Weights of a small mixture-of-experts language model, trained from scratch on English Wikipedia.
Size: 11 layers, 54.9M parameters.
Training: a variant of SOAP for the experts, 287M tokens, 4383 steps.
Below are experts of layer 3 (counted from 0) of a mixture-of-experts language model. Rows are named router (the router's row for the expert), up (a neuron's input weights, with its number), down (a neuron's output weights, with its number) and show model dimensions 0-191. Each number is 500 + 50 x the weight over its row's rms, rounded and kept within 0 to 999. Numbers have three digits each.
Before each expert's rows: a language model's description of what the expert responds to. This comes from a sample of Wikipedia text that the model never trained on.

# expert 32
Single digits and number chunks in tables, scores and statistics, plus suffix-like middles of words such as age, ctor, field.
router:517555568500524467403620546550432528450527481576511482420549504491499481579531494362535543595478507523499467477530522506503532509477581496447576597483429434536473518508492606438513468499428454537399505426533485413522480568525541495495508523564498538487454491442468542381424519547561516545531504543398488556463578537483542520501547512480561475446405478515488497471602428508490497536453509582448522473492483428517612530491506483439390417560442573440524412453543533462481472609613464423561418489435507589499471564490473515473442491455527552537522476510522524494542496453450527543
up0:459540433484419512526574447515491470566555573477448566501597525558557512508473442475444564500489587514497549455540537543562470493481503435507453548422437512450519509543473393477476484471505573453557549518476573491503450574600455525564480594470464420427530487517443495397487504537426419457470525558508469460507522516514496458574495484522422407499490537457511428517521417514451473500544466551514520539537504517577503521378368422500505603482513451495563531421457536461517558591458449536387557474491515488536452514461489478475495510441437457439538502388514514462565352451599562478
down0:481415521486550513528421442526496572362564580478548464603456460389396528407528527525480428418495423435469462416532586496484461492560616423512540583498601461547588446482509500500451473488491515512516483476521482485463494490521542412409398607471472489475524537523421495513419558487462469530471511460467432508506577510571501558535505553517455480568429507496512560494465619444508537507499483556556470556480477511497491559512484548487479526493486468449552490494596454423466512534572503566462415501462531503445501518489378477507443549514431492596550570440519482462548428593465490474
up1:482462462484462524500505533553587404433581531602474567503420509453445475447544495465496524455447489559538460552490478513566508510564534507474454476469563552442522556513497516477500461498473533578480472468479543493464451506538555525447588657419489433495516492403461416511504425530464620487494485587479494429474475452506509524514479529587538542518513472468524619466439462463395467446570523408434519520457477477565539516453446512487547501523478567423564381345397457504504508535642577458513526470466482486538417479517546463540471567450563432543494498404506519456537512500531528546
down1:566445435446496488575514440567564471407483612532481511432542532457561600446465499390478532513398459569437609503474473514521535449527513478464476500602563436513563513501461563402483503429548515490409500478581451525529360477539487484521555473443481492543518531574515494569462565509511433513534654448498508545430451410556492533547497523457528515477545425507589597628532446440447468467576440435493467540491522482512535519515467503427556479494512559471549492503498546434480578518541538445496419506517546528493455543484561515529493513537557565542532440504484511562477480580465570577
up2:506516484566462472566581499464512477600430483542505466526530615525515520598481454492490480563508523532515449536524473474491524451504526466536478592458534533441526467390369484546343590540502451440516443498452542386510533537511552513510581466542519464388398603429573497491481482494486583501456551467495500541511434463547457485408531503521499534470525429515516572471491503486478454428606460491465473508498492480506512417480492533562545441497467470491522596404471490326505513497498480550492462593497565501550471583571544590491553523530553473597481493505515477471573469603493478530
down2:599565626503508551497461564549498489510556443473540415509545447464528494583562583474621470496516434525444505481546442493442451564509526439554483472477393440491586560453560502503558466477463443528469463506519515482500495472431481410572487481465496484418552589446532499613525487493602409503531500455553520559503466441494531597534439498550435531499499496549479569539533607442547517541517579540519445469425518528526438474544594440569505464600484501533506446531450449510552424466564444467446367501542382470481472528457465474523485493422529522556508482475565497545517428600465467507
up3:575483513587514502382545525478426551475526502436458552522544534563468499444475540580550559532520494499606626485622555383509565428513538494387535546473485573460497499545505479519508452562522484490481496488506483507490457449446412589409513494509505519519513545528483398496525531553462510508424451479445533508536522549439548500421480518578544444453545515586547499477498558471485485441500569613553494494439547511552494493472491440486580495543470593461462543408557476498503441476480499436463463498449500468516481448488460421499480642403531543598484482487619489481465551555512648462
down3:449496498512528408448525504530477493443509556501470566479533494524419537418594592457484493495548606537590495499501512529540508549544437624478557504474550544490402527558480421465465575548514441541492443436483542427430503666484404477514461531504451431439473461441419435449582544525452509593474585528547563482476465492503428401473505436520419524440481516568489428402553429565458514507449518476584509460589560519508549538486493512552521468405501422503577482479479525510535495503461484473534465437451510551471481499500555526437564577540568470484560521571533505460555514514468579409
up4:489496459470518515563465523529468441494484581522458448563464522488461397514508483505453454487393539539604535430443498513577572439605414423461552455469518521563606487531505544482557569420459501446575461513532526428466489434549611497498601477483494368514509489454423468451505480433455499461427430493528504497490506466498527556485539427490492488409497590474371524449468469445521497464500414601538494500506482503491501574420397616483470476575453500484539585460473432486581428506497570443494542445476511562486452468528493444549465556496440594525523494445511487482559508472555516602
down4:410464541521529489509578498521467524514563510435459476525482537471560527530617507472542459473499473482440497571575576519532488461437462456393494506490523448581504534494481610592435606488515482523508478517464571382479540478590554439508471490569513385424463457486498430494562471423513512533531561475506569523562497503473520580480480515437520520534513597453517489570503501471597493529576415521477480453489509542385480513579395531585404544418541516596443514505445465568452457469445498495510520572625497569444413481560477476535520574502484473499456479406488508572548586541483454546
up5:490523490501449595520522520433462420434527497513486575451383541444590469572483569473468465582487520456507515523464506576468519516496448512342527550433471501473477533487462540517530605456418457469480439595545514515517558532521505511512451471568552483476650420494541483420535423467488540504488504454479529478501546454487475538457514484511485521461468502532459517472476605488576475493444396500520449445409485598500456426476506533554482523639622463559484451407499481616563557571455523492480555526357569559470519518546539564494488481431463478522548568552462528513488449518450507498
down5:487602530406520511333425559508418545539554419528468570458460527492558486544505460446594448534422477492515499445462490536460548486519447445482562507553415432648454419487467461556474554431493476446555499487459465589573538560546379427624500450486455454573499483570529562498554486489558455493505447531527486514556435491427489458431511484429456457436450503520474491549487486512510453434584530595540490544527562437520522439426497500575540581398531480455520506488458513425513458539525520533493439547483549469579474478539376537472482481542522515513454422482507514502464451484457524510
up6:522590460514448559472530487477488498457509511460436525515500556534510465438465502600469541481567442563540530524489414525525480458457412467431556397426523552470582546420443461524451608527491535425564505524539520592447511550531458486544510520474588422496605501458459395424522520494502533453510523568476445426550562497401540392496552498539528453452476526470534539495415543464508487482484498447526542448582448485620432450469393550508525560576539538446533512486417422521479519538473480492454563415386517470479510434511531496404497498470496492658537486547482531554553477487574507549
down6:596496433526435468506440504452506536583474435567512518443574497500439461456491563446486467410520527492566472524529617506475536416498502540462436456458514510482392493447357531523538471436449507416477563575551519472467420393466534462551559481606519489473540437488486432505513472496521471514553400516476608566517477476568584499394466519507413500448404470418492531507536441385577587523588527584586451534574552515503514515507468482509514474515498403477547528514480527547464515465494490460488502531534474500494544489443456566484443506545481598490492546467490487495525484400453610583
up7:531534493559528512530583474405478518411492541455411451513514486592489475444431553546460569475428504497559458557485486613483580441552470464449559523446465511491489451462473549476552577607506523503492385490444486519443425499541504558516440534452573527501513447492491460448425533620463441499468449512380543426499500441473499554435457536529435538519585551593435545524486515523474534421529536460433390451411534475486417463508455387460488470599486595503588429473489475457501518554524467478511486442481488464461548493466562550439457536541600447533514430544516555417492495509477547572
down7:534385580546463535486519486505505552458430478574454416514527421566572474486540433429522551467491450472514511526429421527437460467503506531545484485477513417554521488546499484571499470575480469539532526505451553593472478449569434497571525482455549462445551400544451480507552474516611497582541450457397550539455583588490478508456571455507592503458560521508553488525545543459508355488508450523390463478595413480352378541516454396481481463590521541475470451476472435533473511495543515473541479485491488487443566485492401515527509516511478510483554413571455518500493420547518541555
up8:541527470535451541560456508437509512465569537576496482559484517473514506471508512539472540528532416535565442537559548449462458551368586474487507557500507515510536491580572450457522503490488478568447516491494512493470544438640487528498511526453442487511521561486529474458458482553384498455493468504575496482462487467453477485463490536506565446524445469404474446512454469511389421483502502639454439540444518496510492481418436439480495567523499517426465468404548547504565450616503489526427489493514484427464517440509470367433639576634474524539512394488585573473597438530554436500
down8:458534490548460401598581459455578504590478514475505491497557495483497489503546497555458487609579552495568449526496599514547473541528520441465556464464451543548433539570363515537495531465474443440468548538503560569563545407419494507480489420512477401471462407570499495517476386562482502599487531476597495445484471529464444451431503463508589506532510547471510490427507518562487456491531414505500486485569480460485492536455426582546479494560457447457512510457532556429557376468463550418436559482525428475440543467485506519459531448575555454534598515491474448509405390566472493546
up9:396522495462486498555474512503446446498481524570498429482556537492523498469500569475453408569472441482523496520487544543569559504470549402504436546473496527566641460525449530539498496414451528469545545523379526552511467510477481448533611509481466505539510442500470488459478441565513486471443571531379541447496450504504501477534538449501461520593368484575514447535548609541577525559572416501543541471399421550478546494514503534472397491590532490470490505466357452543457505528447529529514552531429487581566502472522515499474455499487539538477527482498442463582492355535528450634
down9:511488447481437465517470494443501478585390478448422448417619530451556610484543569421491469496524499501477481523505453551546454549489492546511477390625479490516547453505621521567475482502484460510464436452418513413551496451468531408512607546542490496499539484509479445615488410473541482483605517481468467481600536519453446558409449445516526436563563442489590479511381443499503530570645426538437490499487505495446452462494539508466512516443544496561488576507481485553456539512460465520497517575550463483514507489550565561532450521478559487495468552503446367539494551500555521541
up10:500495474494496449442616581579466451448466543629524540532473424506480483592448535432430489503503487544569620514533491546530554495561596513471461504547453488505531584516495528505466543509474512357398498517471485490522487483549533478567472544524537373572497503446576463468428480572445413518522572518471512536547561478479570535483479549435572434422420443447497427421533492535594556475425527549525484520470469484540468481409478521395481482523471512589554524438530463473475566548479488566600571468468549520483534604536490528453510533460410500473459430512462535446459564430499458549
down10:522502457486518405480565392464447502464525576529553516501553543519547512454429500389500452519559579500507590461483474532504487523513449487493372470487532467535564429473539483542496478445484435519580497439505534452447466510543423475490462545471484533476589528405542426495435481471488472441563513471578474437609483565549549533507505490409533522546516435379495500492570500512493447457503443428507468521517569516526520426489577527348576585501556504478437524544512561466448505411429590513523389575438457503546623427484430469531468439513515393465475495418434481488479481462467518462

# expert 19
Content words and field labels in infoboxes and biographies, such as University of, Personal information, English, List, own, research.
router:598529456503474611362485470482420528479551591477405480491497556537525605465469453483489545483445493497484447519490527506536525539467535503461460548487542573555488526490514503477464509493420492514441525467575518564436502493579409612487466531536507479458455535469492485451396434473443509509505522627483508508375571489442471469532549500507524513520514442414377525441586452529545448520564491480454530456519557403501578445484391446564509509506471555400527407444457635516485490543474519458538522505472479547485486508484529423428438527619547494603545476480534577556518551458511493532
up0:532545507520494535459542531441503411621389499447455538487520425517490536486565487533375542577362485538598576480507441563500571447485520455440452396510536519562548377412489377512418571535493523455450459505438443518487490491538601537449559526465494501525564453504484464483510509526447488464401468525549426413567566448538512511519497516555489539493485492510441554481390551541516426509512527504481586479527449464511512446477490473590495563520555517546450540470425426597515473490455489467460480516488452515539503506517488542382544548461517425503568497400526465460596558483517538461
down0:416577478518513469518576528452463549537385447508513415499483516487471457570554448548537519493459534531474464432488480437598519555430495452538484486479542534522517407441529539446540534572480523453463387559514531554547491529484662474426529561538539464428550458554522576547487421534492524507542405471498580466491557569561453560483611493502561503480498387524543486485426612516505553517447529530449544501566482477451508525474508433459511490543473578510405437493455490622464542506500573524497605505449493524581474552436409465559517513481574501391490494545459470393491517530518485557
up1:507450457562538576461455518475489558580526520541448498496536529538521501579497548486468505437538503592516501522607550511466590419557413489524448447529586486504555486459435496316522475481468497446518518514587549505456524462520497466450574475605512491439507530559524473394535537511510460533469463498456554419474547594539454453508441473564534471468523477477450615447570468463474545501575542488524575463496479549461554539499437530449439506524496516449540484434452472551540559530562490528540520417522379514505486403530442461530507589436510417498507574341451539428496595540561471480
down1:478451534500568465470492463396468603503476480532471496479465459570471475558553463425639451503449530503468508536468546470487540454382444497477576504543484394542482583534516531512558519594486480510462505495471549533482557448433384425455494532574469484494487581487517577603495437433433503629471504433440426547416531517501559571454452523555651552549502484456417489415531526472429454558525447559549500436589536547457518539469485553512442471463474477504523462523517542482526517508527512505543496510596478548579449475434482492445519510418531524529519477525505342522528532482497406493
up2:471487472479527576547511508517444473486549511514523438557426427471416549501561463516475448517422540516553512492523517591490465444427565632497423630497459449460499556514470506583527448550501508444485522396487562476572509481519590639463488459487477499449468464461447579529426445562474527557513514549456518489519568517395514487474480467479489532431583546484501449466507514462348427494448512494565468424498490486500548430529480461509509502573517563471441557586453588619493429550485519447487492414509505550513544468578442472485533541529529500499390473543467472488622455508495601415
down2:414495560600524516528518483497545523547473413514486448482538472498537471415603509462393554463544529585510530533559609574538487486522445469535474537564515502462470462533462538604553477510518445575576592504560467438539528529530452540465445460522458525449435460503474555581527536453462529474490603459559596474532481492539550504474503502432539459544492479467447500455554509480525446574424483484582487424494516502492586417549545478511488501457636561491431472429447617548436504529539522483556397437581466588436546449450455494478586485569525600531487504523443521604476516543567465449
up3:474497533397500475493468488464528492481577496521519478532421451528510474522466543459513604456491523574559473572444555536454424567540573539477488528479465513518462442526566462451432511567564526523480492384444467493480504503579530540494569516545528449602553536496543452469572489503553524454547469564492492522523493501534515578522560493459592445435510381426562626522455452545465518499486437436474552387510502512487482398520482512565412561391536522568476446355468540394423475492397476481496480501507511492558489528455481465554398485609397466576513454527463529539565504546506435463
down3:521548503504505540555437501602566472538465510420524480506433494565526594467446525465467500476458430398527513532405474511521560528494624503474484561476406530520491467579574568540550469510479488501462464499514476530565498559456513567481535580520576537526493531468533448505536539449582482544522553443456581494501617505580534470482476473561445407485490470518495488439628517534538542388607482540532572466493536592421611481546626528533485449499509502597451483560374540464482517519566564476512515554544527490482563394492451481491427487449504461501439445476414497590471539525436496507
up4:478665467502480526497603448505466563413522452546482524533452484484463596533493509471509471488437533490478545493533500509474516487472504493475534433434442572476477485502447505500524486498471498494492463575521543498470416481554521582593561618513552483428483478455489525432441448515397507488431608602545457456507536541440437533509570489542549405438505503507503469491486503547492484579347600602487463414483551484546452517547459578437480513569503538529583552460510523568410408582549463470489529467428558492487483549525541512471447435449457606509459502445609594479551473525534553485
down4:562505455467514582542491431482504393400543503527559536447523421524512501487464452464403412513497415424566535477437478403623501442492459490383544512439481488388573537526433433452421448511501533538540558516530556444525543599506437514488522493477497500566530391511443519490532568513467555584523546462510465623529484540574430467541586514412538544503483423472460508406586531518486491503397549463504526506405425517499536488450487561516536539500568438482616464545498462525482484558479522609488522540436503593510490464499517552460498451496490432523451509443482509513595495514490481454
up5:474501490465536551443469597496444523397526457432485548540539537548423500520570504497479548495468513518629587443537533492436509532471510521517517490510553519537582468532476514468569529464530549562434487472432498509533391514556501447433452515459495568549510450595488382445537419540455495400427441545452510431476519545509477524581491458490563437491474540405491467477504493584550454534535508632453402490530545578550469576540391486407452532538480577462510455485454539492501480484457473429471500391470462469512457427551404465394469543447508530582504530391480465554525559474495552563
down5:428418574477575471503512475499619449465558480567551629583458452589486476447469413482492536509489475469493474503499490490456441496569505560496538495509557508462507519506470439575464479501464409524534498498415529542544502502524487448558450501488370480502530495498542466514467474471534524527404468543594513447537511440510520508476609558428522505405591405402509531494541483500533422453530464479474470520510520622559440482554512469534493316515424429526509546557513439522418463505549538441536482522441573400546465491451524450454515506509587473558421579477542468502443463417538540574
up6:486518479516430526490575572495472498469565477470497492543470500502463461542479459476435498540512441493579506488587562511545495539363485537556582538523460506453511498417512395448509582639479569545498401461550513530474571464573428424506507495598393452560536499413532486475540537498444511456539585500462461516472441460517549509537509501456545463442494574531485440459536547474507522496424564603635503533533602473505467479446448477467559529528582552454499482514592488574538450529462444518540646503464451546498485509462490606558452537467432506540503540430495533553433468624538501467
down6:563514529533518505453398521456455415521436451376466463407448494500515601532553481463532525542535443584495565467525509479557583501560448512557513486499433520399523555487462560418501488449502457549439493487531455522455442516564455468586415543566489563530600516468418504519508513468492507472586535529473512480498530484580401574587446465430437492484443476475430569423622498482528522515440454426609567478523557496507542519466517553571617542526573513465407528518541520535529490527463424516474584608439480459502512496398499504516520513474515516510481546459501450512442471623445565486
up7:390470502459558484439506469533541523514510556522510460423548569548480496507515579462503549535438459579492484574557579460566457537512483503431505611476482570433459469544480419553551560414446511529546522460469545526455602571484410461522459437491537509566589556459478417496499460518448531505492590623469431547474445579438561584550527496482561522493426571453436465426428526555537532441456424502530544477459419528527509550477466607459485538513535428516476453496527423553472429563477510530554515517520545511587487494484511448415610450474522472512472528602444575393485532449483462534
down7:506476479523432423517443496526538524501498550476494507418476574590471532432403466470508477492490501468586480404514518561486580401453615469475431468567483484492403501507505475495516530565466564592428553555409410478499527506502554428476486448350481506529486576440547527483491387554560633470443476510529470496532437477494461474454580410509513556392498546458429429501513490518466479488496464363457511499412494525614522502515462645490508412460576550479486508488509535506555496513475535479497476495587455472527487549495543559452541472466583562498457468451501479513590534477535505459
up8:501487400428509488403487501375523445468480482445509611470537454490520482475515479466523592591555528441508493531670486509467518501448517478572576489512521520428589500470486417476446522573445455504459508494520552530418527471523431535530500617420486406481607495425553530516501480486489494447485526527544573575581501482536492489570518571549592500549463415477480438438522474498493493481531508603404523515506530462508442420401450441575571560493587577468452423492519459546561558508440502559532446515466525502459509457455496545542439535539448412413461505474485528430495487527566546463
down8:484440472414497467465445528479466424457466559455568463479479484423540433442522482473436530437536523467442510430609444441502591567482520475525465559447550478521499584528516462449543471576422387533515480481546441475512552366503417480455550577439521477480528540465447467484490531539567471622548526400548532557539559547493392526464447616632526527526601471433468505524520520484546505429514533442479472471481565481470428464436428518473536471489463490489515403483590497544545483447567482488514473494563477489511500495417511621540472517471517441417527552559488462449596506424536476536
up9:482633517542520429487504523562525454564454468480460540417543551591513410468502466424439454539522552454476501535525465476419585461461572540420458545492563506485521506483480520573513528439397547466441409444487548576475558586541378514496469534479482480412403557481477531440547368471550561507562565501538464501412577503594432442490433492547462546456478509523506478443535492505573553545471485498531548490496575505545486532557498508517549489569468510472513367467460466510447514567464525397540526514444541549489449544389589450492518520382473458485512578496468515504560517476462499584
down9:493471497497517466489526499583544533600487497537386565458534450445364572436503525503461441467464534511485555491405450518496542563498402535508573448617638488485469517531428496416474529603514486413444465525436528541500526522562478466506450459561525486473535599517452469506522547413595516534494523482468527514434474562573520502468478364499481504508628576534467494452497441533544457579530522560472517477462390384483504565515603474498467508526463548565456476489548458449427550481388482431554491455496476461530513492497478546532516431466492528482486562539546418472531557422499532452
up10:543502501531463539438511429433577462425467463553560480519524479449512560484475511515522507560521471465522533562505558478488532517527598383562475467504502609598513439530536546500485564576458522471435460516540550523542479555475448517474473558484534528495615466458493516465467477480423530389416493567570478558503443418405430466494511565523421500524423578484468433476557543488490484479458522513495584551537559371548525519452508580489479547494499536437529561376457537563431506502530420553508625509470487442450486500495606491469546455432527581455555522455464474497441499419507651552
down10:426491543547562501572441517582540518475489538444612465548485408465515644569463470521567486449535516428574376560546558413520528473501471477508507548529576535505466459484528566466392547440475463539580580462572514552555512425506536515438520568456531544433439448533521533462525540506474503519568486538512554474491527493460560404537380509480494548590463483550533565459465542525563528515522501494502521449475579503547477487535505492439557505456488470530567564486542509499503540537494597490528604554500390429411507437424635501503595570447507477422548470524514493444483551536512425512

# expert 24
Word pieces right after prefixes like re-, con-, co-, as in record, recognition, consisted, contract, consecutive.
router:558478444488468590448548518517495442463447446504494467505525504464485479513525459502482638516494487569589622486485472562514510573469514511500492609494509551558575520419501431540467490460474567516549486569466517540482482453553497581524413510574440435415475502566555454443469499562470514513446553541505517528510503572495589480438455461517481440484389498530508527467467545517500421433506496507532519443498475454495553440540441510507609493569534390541564523436452481582476443525434530542539495523405590618569444471531490446446500625502477534514461339404507579502524512579526564537
up0:544481564497468449470565522591520571488558463499489518427428446392453545527451511416465441509526473548466526348493430568507451492556442480446460484481555552502490580533513549429525535524483482490376478520551479498425491484484447450507551532524496520464538482486489394487543531546395388553513506548539442463467470555474543535453472499502483456435442506475564492461430421494512563477491552557565423608568574547461560559487497552444475553476565498580568554459608422453513527564530533529394488503516577472537461547555460434507482470449466579502559534474541427579595543433474566527
down0:508400384448490415538489537503479442517446595445436558566518521451528529513462512484568548542497586466517586454576530551457527515435505509428538480496482398552430483473559481572547468446466472526446611475508498514528549433464480531574482557490447513478484519494502500530585483497485521640536503508379486489472437525563532535402436454467545494439476472484567517453413405556518505492555530568525533525526555561495556503616506509443479478469588473528446472488477605533467445502555473544504557479571456498449416499541505554436347533524448451430437548542609508535452559509560489486
up1:463557485572403623421463431505486478485482460563459495493566480507498562438509510507500559571455460518611522536474504490523429556616532485503506508487531500424525367469537461538516479515517527525520452501580526508515501483564484671595523493494451441457453442486406478463531507551474494535517452432530480566503452433546486503498479486551496530441546583443464423502545535518515510581548464574523536520517437504580500452501544457553489572589440433542499480484477586637436441531546416517537463506475468550443450552448565596491469500451529592450502482426554597538448525521573459593
down1:594478518555415478544482459476501457489518453526526537595543498505487503387555490484546475527505594533509533475450463439443506546479540500508521505457572515518501557441537451431553535545605427434550533507443394486479535510463446587374536482470411529523420493503442476570568419442483591473517559474488498490502462457603496497452499478492551588550538586526462430555572524475572494508505459517505477493503420467532462561439560527537437534570477455553507503462432431444441470396547558522502388412497617548611530505592514562578436539492459486443494424471534493505457585544503453519
up2:537449550461524460523534539502501559425532507536470565494386488441571451536440458463518513474411471521529504561402487534567453478554483481487535483524501569494482467472475538429446489549518510519478460450472528435462413546460557548542476643407473463621542488581387448552462582544587489477441464571496576534576448471496483553500508481539548531428409484543568559546523463499451455507471507506489545553497492384599480441500393499430500449516460488422530502474535538464467497521482424464485408444503574464550482435562453432517432549465492407564502469463418441464485411515625521522
down2:517435493575479528495514490547500542504565541535437543492600452538359463493526568473520545616528425593544398503466495565500509544489453470426457497541508566486556416508567484543458468534424505614483604509472380522556494488415501537473539496476485504478403515572443520477496611512538466500486499599532464549541442529427540555539384547540427496505487521473567424480491521484512508520494500461464549410517402528523507464419441508541478469481548367440491510553537557465469488446514433488430490542537498511472592495579511498514512494511583621473574498449565504550556555502515565578
up3:540589418457481599399520503539543480638472468487455411508500441427605480480506530563532584452470495467527557549489451477448521467492550502460491518481521548485521472483472499556491563468494534535415506475423474527331528448578457558530469542550522509499509469395403372460521483591490471527472470463540450577535501455475477505459546543461563514526515522551470571492442520475543464489503553479506534596553434535500549532557424551550478491488481457483540491418416551500440465572495491576492512539539439540469441528627534387489415523507542511468484429464585455516492408540429596493
down3:509474492567537469541450619498539533598511391551573502484494493404466494480594550504527519503606577458519509477509604554515569524538518471456472455494632458547445433508524406435550550502547506495566468584457410476554437506565468570511520559542485581525453521553492496482493541538478477570495494526527576543533489509441439514445494421504516411484538470541524509575507533457584510465535589519460525458533535526428558531495452570510528600529479427480459501524477444467443503381436602363457480451581513426467453493535496545527448553450545423434496416518432483485461544545459544476
up4:483509469440551554549498429586515439558470470558516498460518541520416526459441452446474544499525459522515522517487542467518472449388505424590559524487497605562532494474458490493559485516453507522520548493437508530509479472481481432496472502562415482395541463449540508524486420522431477476573571498518492543481444473580492472501533380482496438501470450539442546493564487513387509395548563553439520513513487481493615474554520444454406491541565543534470608558578483453474468507454542524505580488428598489516442403518537529515403599451507551487412572490553566577419532412627539434
down4:449582493460573519543475486453514408485496553451498502447569432440519519434424512532437513422514419547464545512476421401472576499369588432571472380421454523537591459427476577424552507452489487453512545523458563544451573471551521451515528371570534545483585509423598524575475496619472514543485477539508535421526490453514576453461569492542475431516465462567579504508544463559510510487505464530425552552509506499471413593414540534538498529509510533505497494499490514474483465519605464493458575523433518421513444504517519525537462587469571474564524464522496608538519540495465526507
up5:477573545425459493436556553453457524550534547522496475430456571546451487640395499428468468520488545363547420445470485522440485535551453541509549555499387519507518482508528491427466591486440451487516475422550519447431544482586525489584517571510549511523482483468547450467534548548486483490482601534521409439449414420485445470570595529483596483530533525467529565443477419545498476502515423492546510490465502496467449502478430521531486524507520492497466470426464564434467541582499385505505468512450519427512398494500514496476497484440528359565561423475517496484526430442584377516
down5:458533431535501507501577492582552531513406480460443551485567526523468610491528480451463543512517614604452501451411473544439587564487456517443421493506492502503605475375554475453579466465497442428488487551449495486482474494425434479513508560444512428492552443415563495454576468506544455439457456535573460560578625516520505502377464550380512503503491458442515488421521461521509477547462400543555575509406537433539555471555517548469462567578492506633449473545467509456548467533484503466517532551466516487527536517495531460415484460501437452457464590497471578513495467528520543457
up6:517501411555450559474475508587527482423453561525527556496538609471555538556467552519465618450471461566518528507562507538469540497468549591571595511501599520456542543545497443540486518546393546564527528548344469535518450459516526443499459535526533506448437388461482508486508476472435461496525476476572552563490433544532456528469465421501434515508354416555463505436458519502488504450551438437500522564465480524541557510563456557462514451587614519471551501465470394553569520529547542537481469496538451549513441526509511448480552429535495572465551363401464482451545471474508523496
down6:509483486538606455578475494623474460501432458525511470515614556451563530569493509497463610485557467526453503536484449461452532541545575499481501523475584465503461473460506516428478529523516480511516483529471453554535510494444579481388527551439524449490481461387470487416460435483452356409563458438557461486565499371570455550545501467480538503495471541380454472534503573584512458456478567544358483494453520554523442476500485613526464478503602459522516442559411512557553517489457504459513404517503472515557437551506482464559504541522566390460509462490462559544452511461444496455
up7:493628527478422620437587454507516524521443504446513525599508532521486486466505551517528506466525592457459522448515483410498453493496512544481417483453567578425442414427514518473491623461504450522424538439540507529559552427515573491517539473500517558495469494473537510481511463495463485401598547561525541576548542445473553396477518499477545471562527505480587504518498464487375551531533504497492483502536442432573538533437491413477607479517476482493414528529437584530469511499502518508456598570475529531394430628496615491508520489473424563448529468429422569509556513468540571520
down7:605546481484481495541593466446482492549500463461452476545563582567505512548510515511594508485393556524586573546430425504516569568494505515414429479534488470423448510471509491487547537468516456556537549439446492464502577470475459539615390511504571609510562510477533471534447464495498521374635559521567564550389504494493592531545473487462490472460469548538529520480513492526471462511445454495415537518487458470475540510486553532458569458500588530479435499505480482519488542373581487513475506559500576538508439451485572438491510548471624605478402524492520454507410469526432594489
up8:471566398532449533483486553488525462454469507481455529519401600531427503396474466482533501508521400434473513473450484464483533570482622475514381476454533611600544537472445453452462471528500528541540450510581547476434555492501578499508509481459426606415511469509462466489499459543420556399539548537575519526628546565448488402481478449460452537534499466481541562471419431528518466480549470452507673489509511525564525458521504423491597516514464450522518530569479491562517479486472516473508543481468484620435466513479508496412483581576488481483519471489545471418560549519546563554
down8:517473495535440470489595448453455471466580503526502522449568556530511469452532491521454458493552446430470448448496432507492498538609520568540508506483521576546452399499471524530460515536476513447436447538523486609387485494499480469484497541555351579546546500507421513447580513532568428498478540592495546475393555571540439462455499610377604528470522386461502531438515448507508468474475447474555603416496579476557472432454533470514604469512549529493516516516508477517526548533592510526498580511464501537477481495550474484471511558507464465465476423570451511594534551449583388426
up9:577571550493455510598503455463486472536503513602488471530493512434437560543518457547510530540522559471489425417546503519523544516433577552466471374426442510550533525507502412464516546458343513532542447592555449483500542515541553532481475537484496508422444597522516518456425479501450527463584512547466478454455579498524479401513501480484504463569572409502474482492430487519450538488650495502486464382547590525499469437451511547509467481510509477536510610462364446498528528518485472494553546481434429569496508432491460502429543617556430471500533544471590559521538534598459499491
down9:426531448558512428540520407434472488459478495510446531478466459487457529550466518464563530416481430524541551456531549632597477488525490567469501453572478590611541496562520559572456439471437556535415460492539466446481453556528360460470498412590559574491506461450463505471479532454496590521472449485458500433458516455510549482533436490499434455531478596502492535559554536398491490522501519493536554548473464477420466518495594567503549442558516464487543500544393554446450390507467470591616493496543437458568567467516514533591512527548547549475399478475591514544526487483541516449
up10:503472442567427464389628578448525487517457560426518451496465436357523469496511485525466494507544491536491560424547512526486520408392526485486548524451474557470626441420437464495510529465516487473487545588508506483500539512529546575554497454466485502496543499434520492479552498499518536537502553522610564464508513519425572520556510553452603498534498507393548517484427494503471540491512447411482435432479635546517447501488442460520587543450505462521555526350504416468527490545522490516500584544501488447410506516524521504487464631554508442491464455479482526529651456470543482571
down10:518482487447514484533564557502568415518409526535543544488443507472427455504532502588543485457582537452601476536502576439545515497412498512438528422489423505512499452511543636482581533564490567441497567495560593473527499538377513573414517465523460477562579437552525455420465482557471580515589520626482506484477459553535498530493455436496522387544577468540532501443573498427437562507478456443522468542484486605455530519524442517487569479447510544510528527526523416536547516545539595441399544392450459450421488496513477523511498523528442508493575513569521517491536507575578572516